Below are experts of layer 8 (counted from 0) of a mixture-of-experts language model. Rows are named router (the router's row for the expert), down (a neuron's output weights, with its number) and show model dimensions 0-127. Each number is 128 + 32 x the weight over its row's rms, rounded and kept within 0 to 255.
After each expert's rows: "raises" lists some tokens whose logits its average output raises strongly, later layers aside. This comes from a sample of Wikipedia text that the model never trained on.

# expert 32
router [103 142 135 157 123  85  73 108 137 163 139 130 166  96 135 106 186 114 120 129 133  95 100 102  97 147 134 118 126 137 111  91 125 143 165 183 155  72 117 108 119 140 178 115 126 129 120  95 196 139 117 139 145  87 152  85 147 123 145  43  79 100 132 137 101 148 130  86 129 147 133  82 119 168 158 176  17 119 105 124 156  62 119 202   0 163 149 135 118 153 158 128 160 141 128 110 123 119 120 158 117 121 118 141 109 157 161 116 127 139 141 113 230 123 148 135 108 134 149  99 130 113 155 158 164 120 120  81]
down0 [ 82 125 128 101 112 116 215 124 136  92 164 114 132 172 140 138 107 175  49 102 156 155  93 114 128 139 138 238 191 131  93 164 151  86 132  93  95 108 141 154  83 112 218 127  84  98 115 140 144 129  80  40  46 143 129 107 151 131 130 101 109 169 114 178 161  91  96 122  97 182 122 122 171  91 101 155 130 116 130 127  63 176 131 177 122 190 134 159 101 122 143 143 163 173 126 110 124 165 145 124 127 119 142 150 179  86 125 131 170 166 171  95 113 105 110 124 162 142 134 127 105 107 124 163  85 106 134 167]
down1 [109 162 166 111 151 107  92 136 157 145  85 142 123 103 126 132 179  65  56 125 162 170  58 177 169 110  88 164 142 210 148 157 209 160 101 147 104  48 167 151 110 123  47 154 101  76 176 123 153  91  83 186 142 141 118 156 119 129 148 114 106 106 142 161 154  91 111 125 144 148 135 102 164 143  63 135 163 132 119 130 105 188 140 153 145 118 155  78 165  87 138  87 102 145 124 134  82 152 144 133  96 123  62 125 168 113 166 165 188  55 132 153 141 143  74 151 130  91 174 118 141 109 103 133 117 146 167 129]
down2 [114 125 133 109 161 108 164 143 197 137 134 179 140 184 124 110  59 168 122  73 136  84 152  77  94  95 117 165 125  96  97 123  90 140  52 114 114 105 178 112 178  54 126 127 115 138 136  50 163 196 144 149 149 140 138 144 123 105 104  50 127 138 137 135 160 120 121 123  88 169  90  86  85 108 107 144 142 131 158 125 133 145 116  84 167 105  94 135 190 147 115 110 132 128 128 124 103  92 158 119  63 107 212 129 143  89 177 127  80 100 150 161 173 111 163 109  86 159 171 122 194 123 116 119 147 155 118 152]
raises: "ever", "ection", "ome", "im", "ub", "port"

# expert 74
router [132 151 114 166 102  99  82  78 136 113 145 145 124 145 159 133 187  95 125 169 116 155 109 113 104 132 138 132 106 133 128 108 137  89 124 155 149 109 129  95 117 146 198 102  81 129 123 163 149 140 137 136 125 126 137 137 128 117 158 106 120 107 151  88 119 144  65  69 123 156 163 111 116 133  98 148 180 108  18  87 138  92 163 182  98 168  95 119 122 150 126 103 110 159 131  86 108 138 127 146 141 137 105  57  84 188 140  92 101 132 159 127 195 137 115  94 157 163 112  27 121 163 177 146 153 169 146  96]
down0 [117 125 155 126  84 142 146 132 131  67 134 159 149 131  79  96 113 147 139 138 173 124 164 117  68 171 144 191 137 137  80  89 111 108 213  70  93 102 144 117 103 137 122 136  82 211 121 146  85 157 169  83 115 135 147 119 116 189 159 190 173 125 123 114  94  60 137 174  94  87 100  93 163 173 137 114 127 168 125 108 120 133 123 149  24  85 129 173 124 171 121  97 145  98 102 119 103 113 142 160 109  96 146 159 127 179 169 124 163  97 128 109 163 160 103 126 152  95  80 180  94 153  90 156 141 183 117 130]
down1 [127 176 146  91  95 169 160 136 120 153  98 121 134 157 186 219  63  71  74 153 172 118 127 144 158 158 106 144  83 141 172 164  98 182 109  97 147 124 119 171 162 134 106 136 180 148 110  68  65 145 147 108 146 156 104 177 147 122  89 132 154 135 138 179 136  95 117 113 117 121 109 141 198 169 130  87 103 120 134 120 155 144 112 144  71 129 111 132  73 157  87 142 124 163  88 153 152  86 124 111  94  84  69 155 116  98 151 128  72 138 109 126 168  97 123 154  68 152 111 106 123  99 131 119 102 127 105 154]
down2 [ 98 156 137 175 154 114 187 123 136 123 160 156 152 120 129  86 122 118 121 106  89 188 122 113 152  86 112 111 162  62 113 148  76 147  97 133 125  97 126 119 115  97 151 121 118 101 102 162 106 148 165  65  73 124  63 167 145  86 112 115 114 113 151 112 115 144 152 133 144 204 171 141 116  92 143 141 105 115 150 108 185 116 105 123 129 110 134 121 125 143 161 112 168 128 111  89 137 167  97 113 126 186 120 134 141 105 121  61  73 121  76 136 138 129 146 134 163 126 132 112 128 138  56 156  72 121  82 149]
raises: "ch", "es", "ay", "g"

# expert 21
router [132  96 140 144 158  89  29  79 156 140 162 164 162 117 169 104 166 111 139 161  96 122  94 102 105 183 121 153  85 145 130  95  95 106 102 170 176  55 140 110 182 138 172  92 138 121  75 190 174  88 117 139 180 139 143 103 130 118 139 192  87 111 110 109  94 129 134  57 127 144 161 104 117 152 170 132 140  88 104 123 127  95 156 183  47 135  92 132 148 133 144 101 147 113 143  73 121 132 133 113 162 150 123 184 126 138 125  97 122 145 150 110 204 144 119 110  80 112 146 110  89 121  92 121 158 119 117  56]
down0 [174  94 123 117  97  97 119 131 151 175 119  96  90 102  70 136  86 144 138 147 149 102 156 107 160 124 112  80 152  71 163 140 121 118 111 200 144 111  77  92 123 159 144  98 119  84 171  94 127 101 160 134  80 109 146 117 124 123 135  76 116 101 138  98 132 144 101 160 173 163 144 105 172 171 163 147 133 108 124 163  87 106 169 133 168 110 171  80 140 142 189 108 108 147  97 127 108  96 133 133 127 184 111 156 136 155 163 157 144 164 161 109 192 124  86 153 139  73 107 138  88 154 166 205 105 128  83 143]
down1 [126 112 123 114 114  92 111 180 153 120 177 159 147 144 111 202 145 156 118  95 103 139 109 152  89 109 163 143 148 102 135 115 113 134 179 150 145 104 105 171 141  65 116 125 157 140 114  47 118 162 123 196  92 171 173 174 116  82  74  57 146 108 143 193 148 138 138  92 156  99  75 128 107 176  92  98 105 129  67 122 147 189  71 131 120 151 189 147 122 123  97 132 110 159 149  87 143 142 173 117 159 115 100 118 102 131 160 126 144 235 145  66 137 150  75 106 143 122 144  94  98 167 135 134 132 149 112 136]
down2 [205 121 135 114 147 119 133 136 154 122 115 166 120  80 106  84 182 144 119 135 116 123  62 120 153 124  67 140 173 109 158 116 129 130 122 143  86 122 133 119 102  93 118 132 101 140  82 127 121 146  67 120 115  84  94 120 115 125 137 144 114 128 104 150 113  97 201 102 137 107 114  83  93 157 102 108  93  68  82 120  82 171 119 105 156 123 143 133 130 124 167 147 103 184 110 192  92 166 107  51 150 141 137 113 133 102 124 166 222 130 159 204 154  83 119  95 124 137 151 194 131  98 131 126  88 134 120  83]
raises: "p", "ents", "m", "j"

# expert 2
router [146  89 144 141  84  87 120  85 115 130 151 130 157 152 157 141 183 103 136 122 134 135 127  99 102 125 124 204 108 125 104 108  98 111 130 163 175  70 117 120 152 141 150  54  97 138 146 130 198 102 121 120 156  93 149  89 123 127 152  97 101 109 147 130 112 113  94  68 110 141 139 111 142 178 103 168  76  93 100 121 143 128 155 194  58 141 116 153 124 149 108 136 142 112 150 133 116 125  97 143 129  89  89 148  87 132 146 132 119 109 151 157 183 117 106 122 138 181 128 106 102 197 141 137 182 127 141  79]
down0 [150  74 159 125  97 140 130  84 168 195 165 117 131 118 130 113 138 130 164 179 177 161 138  96 108 124 129 116  94  86 150 102  86 130 115 101 118 127 116 141  86 113 125 165 160 124 166 138 142 190 160 122 176 115 127 122 128 132 147 152 149 150 159 134 113 146 110 100 110  95 116 131  33 134  98 120 132 213 127 127 151 124  38 142 118 141 139 205 130 116 161 117 124  81 155 116 132 107 145 123 116 196 122  99  96  65 105 130 135 129 162 147 172 144 105 119  98  89 167 137 124 176 110  87 163  91  86 137]
down1 [ 90 163 118 104  85 142 115 108 149 123 123 139  77 115 133 116 142 160 106 166 139 158  91 161  99 164 176 122 192 115  67 209 152 152 153  89 106 113 108  75 169 153 175 114 164 100 101 111 172  82 110 129  59 123 137 142  99 128 126 135 128 126 101  86  76  71 130 133  68 171 138 150  68 144  84 144 160 101 110 119 107 167 140 126 175 143 154 211 115 123  72 121  59 121  86 136 140 109 150 160 116 171  66 150 133 150 120 116 169 167 150 122 113 139  56 172 122 129  92 109 118  82 184 104 123 141 151 111]
down2 [129 115 144 153 100  90  84 141 163 112 150 128 100 119  90 117 174  87 173 127 176 120 116 167 118  91 144 110  90 168 165  66 156 141  75  71  77 132 140 135  86 132 164 141 121 108 155 121 138 208 126 152  98 131 151 159 132 162  94  79 161 151 146 116 105  91 126 138 143 101 126 100 105 107 140 104 154 209 183 116 115  94 138 113  77 157 160 109 166 114 188 116 110  87 117 117 148 115 115 155 138 113 168  52 148  99 196 133 138 148  68 143 189 125 127 123 110  95  78 143 122 116 163 118 100 142 116 111]
raises: "\n", "The", "In", "-", "A", "=="

# expert 23
router [110 110 116 136  82  87  97  92 193  90  98 128 173  98 108 125 157  96 130 128 140 195 137 138  66 145 111 113 105 123 121  90 171 139 166 120 135  90 128 117 168  97 155  78 117 124 145 133 142  15 109 102 161 100 137 110 129 116 119 116  69  84 176 137  99 149 144  62 144 159 156 119 120 112 109 128 176 110  66 122 147 121 118 129  56 121 139 151 178 132 117 112 126 136 152  71 128  96 102 131  62 130 132 114 110 143 121 109 163 117 146 130 235 153 131 135 111 146 163  76  91 118 103 113 192 170 146  82]
down0 [108 158 186 150  80 112 156 131 177 113 109  53 141  95 186 151 172 142  91 112  93 103 102 143 156 166 105 109 114 162 104 132 150  90 178 171  73 110 126 111 117 112  90 137  92  90 151 178 151  99 155 141 152 133  86  66 114 151 129 162 141 197 197 114  94 138 136  79 169  96 144 113 146  79 111 108 157 122 113 160 113  98 112 180 115 142 116  62 170 113 120 172 110 130 163 116 140 168 156 136 100 150 156  64 161  98 113 138 127 122 146 152  98 127 136 130 104 103 166 102 136 111 145 157 148 137 150 120]
down1 [105 146  92 179 151 114 143 148 123 144 120  85  78 113 127 153 109 174  99 125  96 158 110 148 122 133 132 166  65  83  69 116 106 160 159 188 122 171  45 148 156 153 123 112 150 104  46 144 108  74  64 110  79 156 109 167  91 137 159 146 139 156  78 105  94 112 141 136  68 103 137 202 123 136 105  84 136 127 116 124 102 143 134  88 154 100 128  89 157  68 134 111 121 144 124 151 112 138 201 109 166 124 116 181 155 134 126 112  99 173 123 100  88 160  91 154 150  84 104 176 160 117 112 131 125 133 100 115]
down2 [105 103 130 113 130 118 113 168 128  79 123 175 137 166 183 162 148  62 161 156 112  91 109 100 122 173  82 115 183 143 152 111 111 104 149 137 177 173 131 117 129  97 149  88 116  84 123 144 122 229 116 115 127 123 159 124 169 174 163 105 136 200 122 115 158 133 149  91 163 160 168 123 140 123 150  72 111 132 145 159 162  38 118 108  78 130 131  86 137 130 134 178 142 142 110 110 110 174  97 143 120  80 110 109 160 140 111 179 104 141 126 125 154 102 188  92  87 177  99  69 116 135 106 167 139 103 180 122]
raises: "s", "b", "al", "w"

# expert 59
router [116 167 154 173  93 107  54  99 156 122 177 137 167 129 148 137 184 134 120 130 146 103 140 107  27 127 129 115 119 103 115  60 126 117 150 145 180  77 142  93 166 124 158  86  88 125 130 135 158 158 116 105 145 132 168  99 130 128 116 104  92 114 172 139 115 126  87  32 123 157 131 124 132 161 167 129 101 105 117 140 114 145 127 251  74 137 105 118 111 187 139  98 121 114 124 164  97 159 143 108 120 157 122 131  81  92 114  79 120 145 124 147 177 140 120 136 141 153 156 111 114 136 152 159 147 110 142  80]
down0 [164 140 143 109  80 133 129 107 143 143 108 116 117 157 124 145 165 170 154 107  55 127  88 129  90 115 118 100 109 150 100 127 104 153 166  93 155 119 129  72 122 103  96 183 127  77  67  73  81 135 138 150 140 139  95 163 132 136 144 128 156 109 152 127 132 147 129 168 143 103 117 129 132 171 145  94 221 178 133 205 101 172 146 130  61 125  89  93  90 136  82  68 128 182 146 203 114 156  88 134 104 157  85 112  79 122 150 139  83  74 136 114  60 125 132  88 176 102 160 121 183 138  81 170 118 140 142 173]
down1 [107 187 148 133 114 183 137 144 141 111 107 146  80 104  62 106 182 112 127 169 117  96 101 188 135 102 149 109 122 115 138 119  66 190 124 172  81 149 113 115 200  94 120  85 146 147 117 166 146 112 166 193 156 134 115  91 116 151 134  84  63 165  82  74 166 117 118 134 132 219  90 163  88 117 168 153 129 166 135 150 126 122 150 118 169 118  96 154 131 140 113 101 133  51 135 123 161 126 131 133  35 102 122  86 118 120 136  79 143 125  90 167 140 111 136 186 173 141 164 146 147 135 154 162 118  68 114 129]
down2 [105  81 130  82 144 149 148 160 125 173 160 115 170 154 129 158 143 122  65 125 143  57 153  97 225 122  73 147 130 136 108 141 214 119  79 128 151 133 138 159 147 127 134 100 137 132 155 113 125 117  64 138 158 178 106  90 114 132 140 161 110 130 148 156 108  94 108 102 139 152 131 146 166 143 159 153  41 138  94 171  59 147 140 103 161 113 146 101 171  82  59 121 187  83 104  42 176 143  90 103  87 127 145 175  89 136 132 128 119 143 146  82 156 109 104 114  76 128  82 124 160  81 148 114 142 119 138 116]
raises: " —", " 0", " 3", " 1", " 2", " 6"

# expert 6
router [ 73 153 134 160  74  80 105 127 136  86 152 118 164  97 141 162 209 159 129 134 127  99 200 102  74 170 158 196  98 123 118  87 108 101 120 134 170  71 140 141 127 149 173 101 105 103 118 141 133 139 122 127 144 160 126  98 120 124 141  96  70 115 130 124  89  93  81 123 144 149 115 116 121 105 116 176 138 127  93 108 144  87 134 137  79 148  98 152 136 157 154 163 112 142 126 147 122  95 118 135 128 130 115  91 145 128 177 107 121 114 140 127 181 131 155 154 147 116 150 106 132 144 164  88 128 101 145 118]
down0 [101 146 124 156 116 135 119 145 135 103 109  96 153 174 143 173 133 149 124 195  95 105 157 175 122 141 135 134  65  84 117 134 123 139  48 166 146 133 125 163  94 100  98 186 114 121 119 125 147  93 177 172 124 145 102  91 176 163 150 145 153 184 123 207 195 100 138 171 105 115 150 108  87 147  74 117 153 100 123 146 173 123 178 143 159 135 102 147 165  95 125 176 112 116 139 188 104 134 145  99 175 109 130 134  87  80  78 192 194  91 139  78 118 185  97  87 105 172 116 167 116 125 101  87 121  81 148  81]
down1 [142 158  97 152  68 147 130 150 148 167 158 109 122 143 161 177 163 138  92 116  99 125 155 102 139  84 121 198 111 112 117 149 107  94 122 158 149 130  96 123 102 125 135 189  75 186 165 122 140  93 116 132 133 121 170  92 106 114 143  97 103 152  76 183 118 105  81 178 104 126 141 112 139 106  95 174 149 150 170 114  86 181 112  32 113 103 189 159 139 128 165 143 141 111 184 163  78 148 164 163 114 189 149 112 112  87 143 147 101 107 152 147  85 142 191 108 102  66 150 130 131 176 123 109 168 133 146 141]
down2 [157 140 132 132 110  74 172 138 118  92 132 117 117 178 150 114  53 204  95 113 133 126 122 102 124  76 155 110 118  98 109 187 144 123 144 134 170  70 131 111 174 125  75 141  65 129  81 150 127  95 124  92 118 168  67 180 123 162 170 100  75  87  94 108 110 133  62  56 136 145 104 132 134 145 153 142 101 137 127 160 135 145  85 172 158 165  95 155 106 160 151 137 142 164 145 123 142 190 116 150 115 158 110 171 110  98 107  96  75 112 141 107 179 108 102 129 154 110 108 156 109 118 127 154 154  77 109 115]
raises: "ates", "end", "ated"

# expert 50
router [101 146 140 151  78  86  89  89 131 130 128 124 168  85 127 130 175 131 110 170 126 128 158 104  88 157  84 143 135 133 100  92 128 127 120 105 133 100 167 123 152 125 176 106 156  95 110 132 203 145 100 161 162 115 128 118 124 130 133 120  94  91 122 117 105 146  88  69 108 139 107 111 154 177 130 159 111 132  88 117 151 119 127 149  39 128 113 100 131 179 149 130 133 158 162 161 154 108 100 112 104 116 132 144 138 137 104 110 115 128 177 164 249 112 105 138 102 142 100 138  72 111 103 146 185 110 147 141]
down0 [155 120 138 105 140  77  70 135 161 172 117 145 123 105 127 159 191 111  96 121 168 121 111 134 102 169 206 106 128 184 184  99 161 108  66 115 170  79 163 167 141 139 145  97 140 170  93 151 162 119 119  76 148 132 102 108 133 150  91 193  99 137 191  84 150 145  88  69 178 138 151 149 117 124 114 144  85 145 109 167  97 184 150 115 115 123 120 196 117 104 131 141 196 114 156 179 123  99 133 154  82 131 133 170 134 128 120  86 127 157 123  94 116 119 127  48 142 158 104 134 132  79  88 113 129  98 125  57]
down1 [143 176 155 116 185  94 186  96 153  91 121 136 179 110 172  85 123 131  78 139 152 129 104 187  81 107 134  36 120 159 113 126 187  91 161 150 131  94 147 121 116 125 134 131 148 154 129 125 170  97 105 119 121 125  96 121 127  78 123 127 163  66 109 154 106 104 168 137 195 135  85 200 141 117 140 173 157 101 152 152 155 109 115 162 117 156 137 186 169 107 128 113 116  81 161 116 159 103 127 108 115 131  93 146  57  79 132  72 148 139 129 126 141 162 136 149 121 169 151 125 130 142 122 190 108 121 142 138]
down2 [184 137 153 103 104 126 138 119 109  94 152 102 106  91 106 195 173  86 154 126 172 116 112 161 128 181  87 165 108 179 109 175  92 141 112 102 122 108 165  72 140 148  90 186 199 157  92  91  84  92 122  79  67 146 196 146 115 110  90 155 134 163 104  93 145 133 111  90 112 170 147 102 174  93 189 112  58 148 174 147  81 153 150  90 119 152 109 121 107 152 109 115 132 163 118 176  94 119 157 125 126 138 119  73 145 188 168 135 130 150 116 111 143  89 128  23 109 179 108 132 151 146 115  98  60  87 142 154]
raises: "ing", "es", "ed"

# expert 71
router [102 110 142 144 112  61  83 139 174 113 156 148 154 123 141 124 170 135 134 149 140  96 157 116  81 166 102 154 106 160  81  82 149 116 168 105 193 131 108 118 164  97 154  87 140 106 175 171 113 127 135 144 144 134 160 112 159 120 140  44 112  98 137 131 110 145 132  66 123 123 156  85 115 156 101 125 149 106 126 154 135 122  75  87  99 156 127 127 119 148 183 138 167 151 104 122 143 117  67 159 124 131 113 151  88 122 119  94 122  96 171 135 232 187 167 107 112 120 161 114 179 141 129 115 176 135 161 120]
down0 [152 132 162 137  81 181  86 135 159 167 164 119 186 145 108 173 136 163  84  80  66 124 123 132 117 116 140 136 102 110 137 116 134 124 139  94 112 135 134 185  46  79 103 155  84 130 115 122 141 161 150 119  81 173 138 119 111 160 139 109 113  98 108  86 124 117 187  69 115 137 126 136 126 118 115 131 154  99 190  73  94 153  88 123 177 164 100 182  89 151 131 119 113 130 152 150 150 151 213 176 162 172 140  99 179 130 133 201  75 127 149 131  97 111 113 132  94 142 126 188 116 126 118  97 140  59 108 163]
down1 [115 136 130 132 116 142 142 134  95 172 157 123 145 131  96 174 186  95 113 189 133 161 119 180 112 105 102 158 134 133 172 115 146 173 115 139 130 183 114  98 124 103 121 130 117 136 130 143 161  57 132 131  96 103 135 144 156  79 133  98 108  79 141  85  88 103 132 121 141 131 105 180 166 111 109 127  94 162 106  95 100 157  86 186 127 151 140 127 113 126 128 158 135 175 247 144 114 149  82 150 149 120 166 146 201  95 171 175 100 136 137  76  86 139  90  81 144  90 167 123 145 220 114  79 132 114  98 114]
down2 [162 136 119 184 178 144 120 110 149 159 158 129 126 116 129 138 102  75 102  93 134 178 151 121  90 125  97 131 113 103 106  98 161 134 186 154 152 103  91 106 161 120 142 137 156  21 107 151  94  68 154  92 107 111 103 137 142  85 116 133 128  92 152 120 146  75 104 146 182  94  81 116  58 134 156 165 143 125 113 168 163 136  98 109 166 167  95 170 144 140 121 131 153 117 105 150 103 147 137  92 178 213  97 128  83 167 122 164 165 163 105 149 184 121 142  97  49  84 182 124  71 186  92  88 134  99 124 154]
raises: "ment", "ed", "ing", "er"

# expert 47
router [ 98  98 115 134 125  87  63  97 109 107 156 136 134 137 167 114 195 110 130 136 113 178  93  73 114 137 125 143 150 182 103  93 110 126 121  74 197  98 127 110 165 140 185  64 101 105 137 169 167  61 126 123 113 120 154 122 140 125 156 118  99  89 146 137  81 180  95 103 124 169 138 103 123 157 156 144  80  85  95 137 129  88 159 214 133 170 103  79 126 137 111 170 113 114 134 140 134 125 143 129 116 118 137 135 141 111 127 122 108 181 121 161 206 103 105 109  64 129 166  62  87 166 175  95 216 109 151 115]
down0 [113 140 106 134 152 134  69 131 135 117 159 141  91 119 186  94 117  90  88 115 168 106 145 132 155 112 129 121  94 216 121 108 114 109 167 172 121 156 109 170 159 127 104 153  90 153  78 109 186 131 180  93 135  94 172 175 127  89  86 175  72  76 202 129 134 125 146 123 165 148 115 114  99 128 183 157 143 125 122 187 150 108 119 144  64 147  98 171  96 109 117 148 160  57 137 193 120  93 183  90 137 128 144 140 112 134 161 119 180  98 138  65 120 102 143 117 105 152 207 159  80 118 178 128 163 146 163 132]
down1 [104 153 128 106 187 103  41 165 116 121 195 143  94 140 136  95  97 142  69  85  99 147 150 131 118 185 121  93 109 145  91 104 119 129  75  98 101 151  51 123 122  87 126 125 169 174 135 102 148 143 118 130 172  72 134 110 106 155 151 180 161 141 115 121 138 115 142 211 173 111 101 104 140  80 152 111 135 124 142 185 152 156  95 170  68  95 159 117 197 134 154  90 141 148 140  53  86  97 117 133 154 173 125  78 153  82 152  88  99 176 140 191 100 138 116 140 130 142 134  91 191 110 136 178 161 102 173  87]
down2 [ 95 120 182 144 137 120 159 161 156  45 106  87 120 110 116  91 128 145  69 112 111 130 140 130 167 127 107 133  54 112 106 120 153 127 169 150 120  75 113  89 163 174 139 159 132 143 135 138 126 165 127 140  88 120 199  94 186 132 119 123 230 143 159  50 137 166  58 140 169  77 127 132 168 159 111 121  96 123 105 136 154 165  85 149 163  97 108 119 163 139  74 103 125 141 159  70 165 164 217 113 107 168 174 146 127 126 148  86  98 124  97  93 228 132 184 149 160 153  69 157 137 126  98 143  94 134 139 137]
raises: "ic", "ac", "ay"

# expert 37
router [100 191 122 175  92  98 183 112 178 113 172 141 163 153 136 127 160 101 150 107 136  72 125  92  89 141 113 115 154 109 138  92  65 111  72 142 150  85  92 104 123 157 120  74 104 109 123 155 175  54 106 110 169 112 157 116 102 114 143 143  74 118 137  89 116 122 119  40 128 148 146  99 137 135 178 169 189 120  86 109 141 112 131 148 104 162 164  92 158 138 143 152  95 144 124  73 186 120 149  89 168 135 140 127 145 160 115 125  98 118 140 147 251 132 131 124 107 151 157 109  95 115 135  70 182 110 142  85]
down0 [101 185  98 141  82 175 101 100 129 107 115 103 136 130  96  97 133 172 175 145 124 164  89 133 136  72 193 133 143 104 137 177 120  93 159 147 117 112 181 127 110 130 123 178 122 181 146 136  56 128 134 152 108 116 134 223 109 120 136  88  71 135 133 163 142 166 170 143 142  47 200 172 163 120 148 174 117 114 151  92 145  70 136 185 132 113  69 116 154 100  73 153  48 155 172 122 172 158 111 144 158 130 112 135 136 141 147  92  88 155 108  87  88 181 135 134  84 188 131  89 185 102  55 141 163 148 108 154]
down1 [174 116 111 167 106 114 228 130  69 153 113 160 162 135 131 187  64 185  60 139 102  98 134  98 129 120  68 143 161 113 106 132 168 146 126 138 101 191 106 160 123 102 100 124 121 125 144 158 171 131 148 119 161 137 165 171 122  77 157 124  76 120 155 125 171  99  77  98 137 142 169 126 166 127  90  66 146 137 125 134 135 156 148 156 135  51 175  97 155 134 152 178 158 113  81  89  96  96 102 154  86 124  98 137 135 136 110 164 149 174  98 134 134  50 147  98 151 132 152 138 145 115  76 171 124  54  70 110]
down2 [101 151 166  95 127 102 162 129 125  82 109 123 111 157 170 133 143 112 184 117  70  97 165 133 110 110 132 127 146 144  90 126 236 131 147  98 184 128 176 139 112  86 167  71  89  93 181 133 152 154 100 171  78 163 182  84 124 117 130 138 161 170 166 100  89 158 132 136 156 122 139 198  91  61 183 122 111 129  74 140 122 164 122 107 190 121 170 182 123 123 125  90 154 124 135 136 116 165 159 132 127 106  94 106 159 120 138 159 178 112 139 115 160  67 102 128 153 120  97 163 137 178 150 170 115 122 105 118]
raises: "en", "ed", "er", "end"

# expert 27
router [121 115 124 170 100 124 107  86 126 125 151 124 159 167 160 141 135 120 135 133 139 231 142 119 103 168 155 213 123 131  99  74 145 118 137 125 139  94  76 105 163 127 183  75 119 110 123 135 174 121 122 121 147  80 143 123 143 132 140  40  91  72 142 132 108 143  71  44 130 151 154 117 131 157 111 135  73 124  67 123 112 115 132 169  61 175  86  99 114 162 131 129 154 172 129  97  83 137 109 136 106 119 166 120 120 145 156  92 107 114 130 110 210 147 144  99 110 139 159 146 101 131 155 121 104 114 135 109]
down0 [142 120 100  40 128 166 127 124 131 125 140 113 124 142 113 164 124 115 153 114 134 133 172 113 198 142 160 172  86 178 129 177 133 200 115 127 118  95 154 138 102 121 150 104 114 143 138  95 136 197  80  86 131 152 108 177 141 150 170  84 105 145 114 120 141 148 124 141  90 132 152 102 147 138  81 129 196 125 170 154 106 174 156 156 158 121 130 142 106 164 133 185 151 154 155  75 114 162 110 125 154  58  71  80 124 108 119  87 115 161 112 148 125 177 127 145 198 160  95 123 110 109 167 121  63 115 106  98]
down1 [179 148 163  73 194  86 123 102 136 155 156 157 125 121 102  82 115  94 120 141 182 121 131 146 148 114  81 144 162 183 144 144 144 173 150 122 123 120 109 123 109 144 133 160 196 147 100  68 142 174 134  75 160 124  66 106 165 144 126 118 116 155 160 139 169 136 201  72 150 123  84  50 145 150 162 111 134  87 155 176 115 111 198 136 116 189 170  73 186 170 111 127 164  98 130 141 117 122  81 161 136 130 117 146  54 148 134  73 135 130 125 125 156  88 133 182 145  79 152 110  86 116  54 130 131 117 141 114]
down2 [163 129 140 147 145 144  85  82 104  95 136 152 184 103 137 124 134 160 114 180 122 175 109 172 105 138 145 139  91 100 119  90 122 100 148  93 113 113  76  94 153 105 155 102 108 121 141 115 109 104 114 163 116 140 121 139 164  95 114 140 126  59 139 175 116 154 178 187  97  90 150 130 133  91 140 184 110 207  97 143 111 124  93 134 128 141 126 121 152 170 139 116 143  86 126  90 183 128 135  87 147  98 146  80 182 121 174  71 124 141 145 105 135  98 192 111 158 222 132  91 125 109 110 128 105 143 218 184]
raises: "amb", "ong", "ook", "amp"

# expert 9
router [127 173 132 149 142  81 117  79 132 101 175 121 148  64 132 141 176 132 158 121 107 141 147 120  93 157 179 158  92 151 112 117  48  94 107 184 152  58 161 113 119 164 127 108 106 129 146 157 188 164 120 135 166 120 153  47 108 101 124  82 133 116 143 127 106 125 125  55 112 154 152 115 122 104 149 155 163 118  72 133 118 111 135 213 108 135 104  81  94 157 127 139  97 118 125 113 134 132 163 141 172 129 138 102 170 113 164 123 105 110 157 158 197 168 107 169  95 148 149  81 133 114 169 156 130 143 122 132]
down0 [140 118 105 109  99 132  83 152  64  87 144 114 216 133 102 163 120 127 121 131 164  95 116  90 155 115  97 177  70 135  96  99 189 141 110 158 100 165 117 132 169 119 175 134 138 116 120 161 114 163  93 169 131 147 147 182  95  72 127 218  85 147 181 185 125  91 120 101 159 145 162 118 116 120 166  99 129 170 144 116 127 122 133 103 149 172 148 170 110 151 135 126 161 135 147 187  87 110 102 133 111 112 128 153 141  80 139 169  96  71 120 136 108  71  58 190 118 170  85  99 163 182 124 136 198 128 169 114]
down1 [177 124 103 126 123 129 107 175 113 174 100 207 164 130 122  92 152 104 139 139 100 172 154 156 129  83  87 167  61 144 124 116 106  91  76 179 102 165 111  35 102 114 102 143 166 178 113 182  45 132 142 107 130 123 122  95 117  93 132 133 133 174 136 115  75 100 130 122 120 170  78 107 177  78 146 142 140 142 149 135 138 140 153 186 141 142 125  94 128  75 100 114 171  61 139 131 158 182 113 153 148 121 103  96 107  78  95 137 118  88 146 143 113 136 166 119  70 114 138 115 212  90  93  61 128 118  40  72]
down2 [122  57 108 154 145  96  92 209 129  55 128 170  90 129 122 152  65 129 135 159 137 206 175 115  58 164  87 100 167 140  94  80 173  89  96 117 166 153 153 116 115  95 141 125 104 124 143  63 124 150 114 180 166 202 164 162 169 153 125 117 147  99 142  90 195 179  93 115 116 113  94 104 159 131 133 142 114 146 148 184 107 127 137 166 106  83 139 118 151 180 178 157 148 130 120 139 171  89 128 123  94 122 122  96  99 168 117  77 140 130 155 188 221  60  75 152 131 158 139 106 116 175 114 140 125  92  59 158]
raises: "ag", "b", "eth", "m", "ult"